Weights of a small mixture-of-experts language model, trained from scratch on English Wikipedia: 94.3M parameters.
Below are experts of layer 6 (counted from 0) of a mixture-of-experts language model. Rows are named router (the router's row for the expert), up (a neuron's input weights, with its number), down (a neuron's output weights, with its number) and show model dimensions 192-239. Each number is 128 + 24 x the weight over its row's rms, rounded and kept within 0 to 255. Numbers have three digits each.
After each expert's rows: "comes after" lists some tokens at least twice as common just before its tokens as in all text. This comes from a sample of Wikipedia text that the model never trained on. Tokens count by the router's weight.

# expert 16
router:112132106143124105148123148189161165116145085136109142079155142109101129102141112107128149158123139127143098127107115090126163146131120183141115
up0:148140138147129102129110162209145120165150107148080134157138090079113095149130140140091116148138088103098110140112170145172170131130151185083125
down0:104120135144118131144142150174182129128108142123132141105109148091144120093154109130112157113162156128144152165147163166128111119075188117123135
up1:154099129143165090104170159155131099095113152131120083171120126119131112137129115156136112124147145127132150127128112143166140121124101097146145
down1:119106134141158142086125135140142112143170164112122108122151131146108089089129160157139146108130110141092112128182150102139077132109183104117145
up2:135140112123143093175115165163175170103159118144123116091095140110126130129125153131113132137165169203129119106151106138129145153124093167147165
down2:127151128126130102150068133134135121157144104151102157129087140130107127182141155133119155123159165134141096143124163171125113131175095108133156
up3:105143121107126145133151119101149130131137117114123137073144133137123105098136149163141125125133173080094088125125108135142112172146121131146150
down3:145178115156143140121156119082098102119079069097084166133128139141097130141153130153118132121130120143084114139160147167152086146134119105106154
comes after: "\n", "-", ":", " information", " Binomi", "=="

# expert 62
router:126118097148137090158147162137131143121166093093124145113128134141136140111131150116118131147101158108122112126107100106101156156111120116130126
up0:112105112128123160141137089117094109131131111088147120134140166136131127084101151107158115132147099170159141126111136151112151111148137121115107
down0:124144178163103114107070155136120138144146130131178125155145151192106116127113084081106145124138122102133119127100103109138118117123158082070151
up1:127116116124079084125126111127195101160132119109136133123128108105115117137132126167182096151165151133098118151103075137139143125105137132113141
down1:132136100124139059080128149130116153144101156108197103141143145146161144153114172130174146128079123169128099085135141112132100107109117176134140
up2:158123167096152100161165135151125114127148105128083122118133110131065153122087110097091122118102152118143159103098146106145090143104117108134136
down2:143123137135153125101127103129128114109105122127157174139142119138122152137143118139136099172104156148126146098099155118143180091121126136114127
up3:149110105125105122117116127130162120128122138123156147113111163128156143164072111109127092125167118135113092124095108151153138143101111129099140
down3:150115118084142111093134100139096126138127143120131110153145139145188157103143117133148117144088154128132123104133104157106111197161162124135108
comes after: " a", " the", " and", " an", " his", " its"

# expert 40
router:149132118140152129130129114156153097113133071126100178104152170126129125081107138109122155145128121143104102123086110123145144112132142155173084
up0:113110071128175110117120177155100115099101151141114142140149140086086151125148119118098189112100077107129114145128156108151104133125129118110137
down0:116138131121125127101161107118144119098087101139190108149147121143148110118071135125099132132127145108158148158144081138062129141147134123150093
up1:143096173118111153118075077114114156149097084141157204134168142165096123086100123106117112107153142113107138140137107135155130150162150126129096
down1:118132144138142112081140131153096130089078116101115112142152105147150157106080110127110042112095108135106097135154131112127153125137130150113156
up2:097090136118141159109174176113127098101107118113079132171140104129119135131104075131097116129175148109141133151107103138134117137159141142135148
down2:112110082145122125146114128107081151152123104095132126158101121124150126134143147125115098099122145094105154145152127129130128144103134112138154
up3:104160124147160118067156133159155147141127084106111175114134130113146152137141130087140172123156169157149161123060087162120175096104129144105103
down3:135157122116144159098135141096129141073096131142087123094140145064142112157119138095127121115122144119121105136087156119112146112149153107113126
comes after: "\n", "|", " 1", " 4", " 2", " 5"

# expert 60
router:145124115147144112132154142112148119124141117103124120090126128143138148098145139108152120119110155137118095128130118106104120157092114152151086
up0:141128131081131140135161150124124073142121144156162144108110106165136103115182135142117135123106193116112132152096115101107140104146177153131134
down0:122188147154099159160132176119160114124101130110151133139091130147172114117108098130123120161107141108138109112100167109132076150108164155135113
up1:113119089142153103134116125139094124075145094186173169140148119090133112140098142106168146146157139131159108146136100115153141131161185169107137
down1:123146116141127108137138136098132090123153112138131179108138122135134106155131122084125167136128143122151144092099148100140104141128141148091139
up2:148112110134104088117164102177125121111152132139129122092146115129140170147067111121118125150153137131115151178124105142164138128140082112155108
down2:130137106109128154143145146104158106161152123116084116145145153111127127144087141131149118115129095120114111117147159103167132133150128085135145
up3:114110092136118141146129137122166136176147137106114115074103112130131125138123094117138154137176112117099153135114105152122095153105088168126116
down3:123112121154136164144120111106113126117110153123091077126134137184095130140137105163161132090148139102147112078121119094164133147129137115118102
comes after: " the", " of", " in", " for", " a", " with"

# expert 46
router:117108097131150088135134162113147151126153105076083175095152136112133144108116144120123142156124132103121076113099105115107131158137090121131118
up0:117123146125111098094098128130131137112123132084154163122113148142094129107090105104121148102150117154131102144110123130119168164172168110145161
down0:146113128152098130110116117114137122095111094132117146153176112190136110147067102120140094126124117125143141158127159138154138096149151094135155
up1:098141114081131120080154148150141130125145097140119184077123123101140152153112122122170142138149154142151094132133057148141116136164137143094115
down1:112145115147116133118146142137124090092083119114119175117139097098143083152085124157146171150117109104123142119151088086167119126090135150160120
up2:145161119163113074154155124160143117144159176093086149094140098141101145135103104120110136102126149155143132131123142147112145112155097129136137
down2:068157124124141140143110129133149117113162115127100077154165097117109135169117117155151130123132135128180124157157118082129146143147132142120138
up3:111130070160128154136151095119105083136132144100138145160150082163146144183107141122163127136140117115169155128130096138144098120095132117163118
down3:114123108127128127126133125119090128139105098130146121114148120125128116148110156131139118118138117132144114136156179114097105128110144137127137
comes after: " the", " a", " his", " The", " two", " their"

# expert 42
router:130133121161112125129147149128155105129150099078123152117140126074153157079135132075111131153109118099137106104100114118114124126149092161123101
up0:105137166159124102121111152149132174114167136087140077115088128135100120111149122119097182114134149145128150110156126087138154123161140137170168
down0:112114134162097129115167118125093069125126142183109119134106108104125138149142115104091121120108145110150156086168121083146158120146115126123138
up1:135124137122102177100091167113147168097133122142157141094129128100145133139119150091144170137113122138162119168167128107124139129152126121129125
down1:136151146100099158123139155136134147077136145173116141132121096148099103149144120121102153176122124141121140149107160098121133133093101176100120
up2:125153099119105145144131120169150125133109106087122138119131108136139163094094113100132142108110124146123109121095149126157142100134161148129159
down2:108123149122123095111098097104129108139085134074115110118151070145139126119145139123133127140151156077126090143137127123109098144190127133160127
up3:092133156128152139144150142111135162145218121099129132093099119140123151086133104132117125147123141101125151141094129168126135136139152174120145
down3:084126141099154151139126136141116126078129118110122105131129130129141170117120121127130129116167088126126148098101090124166141166190181135099161
comes after: " of", " and", " for", " on", " University", " &"

# expert 5
router:129090119157182108122137141151173128077163115117133129098140164106078145108112134114112108162087125136111114099090118098142121121134106154126064
up0:132144141147144126125139136128145109135140140159158074092139108138097122138133128137152107143109144148115121144101135163093130092141160120149138
down0:089097125070152123128125134153124132098119129113127098126128152117126107139120152141082114102133116123095159115112127133119128134158136136125140
up1:089109146084135147113111123138107120135134122175129128147174156087132102164140124093092101110129117138106121147110138171144049144135101122130120
down1:132171128132126116118113122140163133139132119127207118136134147130113137120140143145153177152113113078125133097126133149172159111128105082095124
up2:112092192118125073151115146127159106102096069115140126161159137128104140091067101122116079123148119136121128110131114102121149128116151182159134
down2:149124125134130124103135142146134112104118094132169137116108120154112129131126146147152124126140127105084148123182115096118108090160164099143116
up3:144116105147113140095151160162157136067176124145129141099135140120113132105119151140077101134148108142086130176101134180161120141129110123156093
down3:140113080132174137134123151121115159114175159096156122135221091135143119124111103158142115205167090175117164129142177165139112141129133120135147
comes after: " |", ";", " ", " 0", ")", " 1"

# expert 41
router:148134106147161129159157143127152135120138107105115165092139153143147131128128138107127131127104148123133111111119131140108178175127116135167112
up0:152126161160152139163115153109167125163145121101150140077108120088082146162168135106113133096160080163117156107130160141140114081143103124121130
down0:125115114124132155108115106104136135140133117120151135117155110158150120129075176101141169121139159166131126150100140152154090137104151095128113
up1:118150144171087156108144110149118131077112158155146151122121104108135129096108145114147096119134142125129132156101130100141130147143140161117093
down1:124134131111095101091145091132125144085102130149171140121107161173112128139150085134080151111099157115120109127170150124105177169118136136112143
up2:149123138135104109125141120154133124170127101109109129137145110113132123133150162074122119087091124161207100125098136173156126153147136143109121
down2:134136140179140114122134166126138154107094158125100125074112149108117112187127135138226068134092115172115147157091104159111115128118156115111118
up3:117134131146148072155127120110126148114117082165155115099097130189104110167086154172160174100115129109096094138121128108163194108093119153114119
down3:126103163155108127156152152074165092160084140136120148129166151085115110169135107143069136098121144095148177123119101152089143152123171108179154
comes after: " of", " in", " to", ".", " on", "'"

# expert 12
router:137140095162131103148168160146156107118117106095116144134193131111139139106124119097131144109110114129105076105099104114126161159113098141138101
up0:140149157171112121103126114150135128144098134159154126125105143130122089152149140140153133155129188140134154105080149087117162153144109150117083
down0:122120121138140103106118107107125176110095139085160128103139152109123138149117168133094145118082158139118134119115084091112143115146173115105127
up1:116127138141153139107133156140130139116094109148143104134157180096108132102128119127109185090121120149124116142117158143178124155145128112121103
down1:111105133094164177141158119100156095127114167130140136116180133166139108123105141155142151140104129153095099115130134113139152120147127142106132
up2:118121102109132123138117176101158110113144111110081105125145124109132125151137155116093091130142117125119137093128173097139134148125095111140117
down2:105156131102129117124135144105143151133106086120149146096126123094167147149111124092111132129128080166156099105134147099091135134166108128143141
up3:071150141185127140133151124190140088109112129132110155142089131156104145149102124112149170092094148099134117124135080162141161147149117141138143
down3:088106136154099127123099097109123133140108133104104175123107140140114132156073166144116109124134131114138184117122148136138085118113161104087153
comes after: " ", " 0", " —", ")", " 1", " 2"

# expert 20
router:090162084163150128128143127115155087107134141122141148119212116134148102107144155099132153131083148120142114101089101089122179163126130143116095
up0:118104128146159132112125132131141111106134150109113148107166064123115112165173161153112146160147150127172128068089089077096115155116153142105145
down0:098111130126105118154126110111134128140111130108109112097143118098158160111112111104133157115124160101124145152084131138128114123115153082107156
up1:091114136132106120137168111170113123123151142127138158143152126105122150112091116141132111138102147107117154149130126113124112100144134120118053
down1:145087139124118136141112136127094143165157141095150126157143146093148129105087106145173123138101119152087080146150178105163146109143099116148140
up2:127130096131131084139128164104113134126138143119117167125148107133193097158135132122117131139136115144110123112093146106142144158114130131149161
down2:100152151111120147154150152171079088122156162148147132135119121112155135146116122181134096160080152127109145125177119133130149125158133138127143
up3:137149115124145128129131157133144162088135117120102140127153123131124113122108152135118124123142142101123133123122123169117120156106120177127148
down3:145145162096150119131143149114110117137147176152122134102125082113108130092133099112087094097120124098133156147111095112091146117108194107134095
comes after: "\n", " |", ".", ")", " =", "=="

# expert 29
router:117103120135147103169139130096147122102151146085128128119143123056112168095138120097149093158116116130115108113128100101088141155104125140142098
up0:148137063139126113140116113157163119122137145121130109140136087156122139147183166138125105132079129146147137177124083134160096139139101137152149
down0:133116129192132159117153129109097134125126084107098114124147115147185119134111134076113098108152128133136111139119154159150174111079137121120162
up1:149135157088149157180109116150143093166124100090142131147186116104111126120102125112105099149143120128133126154101127135155163147185123134074133
down1:136095175121161105142117128096110157137134106115143124097154097069190146097118101114134115167142149085119129149170135173135126070159092139122156
up2:174115100165120108125096098119120130110117105146143126127104132132120127116118095082120148106134152163145139091121155136158111146119145126171124
down2:153144129155109079140143136123153139177118111126124135175139121130157121110134108108100161147128140167186125095147182123131150098113161123141175
up3:072103173114123146133095072144120097132135120141172109106155111142122158086103123121136120125151116151107115096094122142143123123150163092147108
down3:099120171150134116129166111148113165131098133108135126098168133138134141104105118111157135170133115142115139122122153150125119113100126099154121
comes after: ",", " in", " of", " New", " United", " and"

# expert 28
router:121130098155153114190140119126146111125139137093133136087160133108150180088161153097142167145072128140128106109101116115076159180131122116149120
up0:161152089133138117136132119138128131117130167107172098134120139141126132152147116119129153099116154133138065142178128126086120150094094126175120
down0:120137122168130130096132127179105143125072099121117100123126147147121114114151130123125121123115149134087082117094140151159120159166145113094133
up1:135158092126124119142145127114146126089169148159108145142094090088132119167109111108156129142122106112097155110125149114138129149144101127122103
down1:118086118117165119131085102139113107115134134129137135100102133156134148112148097101115136144115101138130130129120133143176147118141092173122114
up2:127174140133108104154147150206130104168179148074097178101111143103137167117135153117120159112138122121157108145111161179127125156096174098150193
down2:110151163149110082115118095157107137099106104144127115163150124156106143122098140146101115092146124144115129138146138132124130095156169147127077
up3:095131141172125149129126161132133127083174151097100141115110141154122113116137166156125150130198121091136118127080102127084123115143131181150133
down3:128108125095155128148107124139147092146113117119095167121110119108095160141169115094155102146102137164116140111097111091143133142110123080153105
comes after: "\n", ".", "==", " ==", "===", " ="

# expert 51
router:114117096158117109167149131131150117130142127114146173122134133112106143084126137116157136119109114138122113115084121118126141168109113127140101
up0:120073158152125093130174130128120102127114130123194135170126111154103130137119161167155118103120110141114151122138111098122140126156145119109114
down0:149119152130129098123121144120116146149107125151129132143133126178121158113095158117117116130133090129155139134146189108167110117118120119152165
up1:116130143139106103103140146142143154133152100099109131135149121175094090133157119119130108148139123128123137132116092128149139103156089132100062
down1:122121163088087153084084096171144110107172183138141141094124102106121141132139119133146153152114083141123118130137127133140079128150126139133157
up2:149109139117155110156141160130136091105120152149138158096080100115105128147105112104150100131073130138124114137063142124119097100108133096120108
down2:134082138126138168111112177140135177128131128123109102119156111154169095101132113183122112119133119127074124133133120133124114138108147102147160
up3:089134118132145113144122124165115115121161090106168099131113137138114111107145173152143163107095138160107112105100143115167063177067128109155151
down3:161120133142120145137115158110104140093095130115128170083169138131176164162110121149112173127135124121084105151156157141136087139152152114099108
comes after: " |", ";", ",", " 1", " 2", " 3"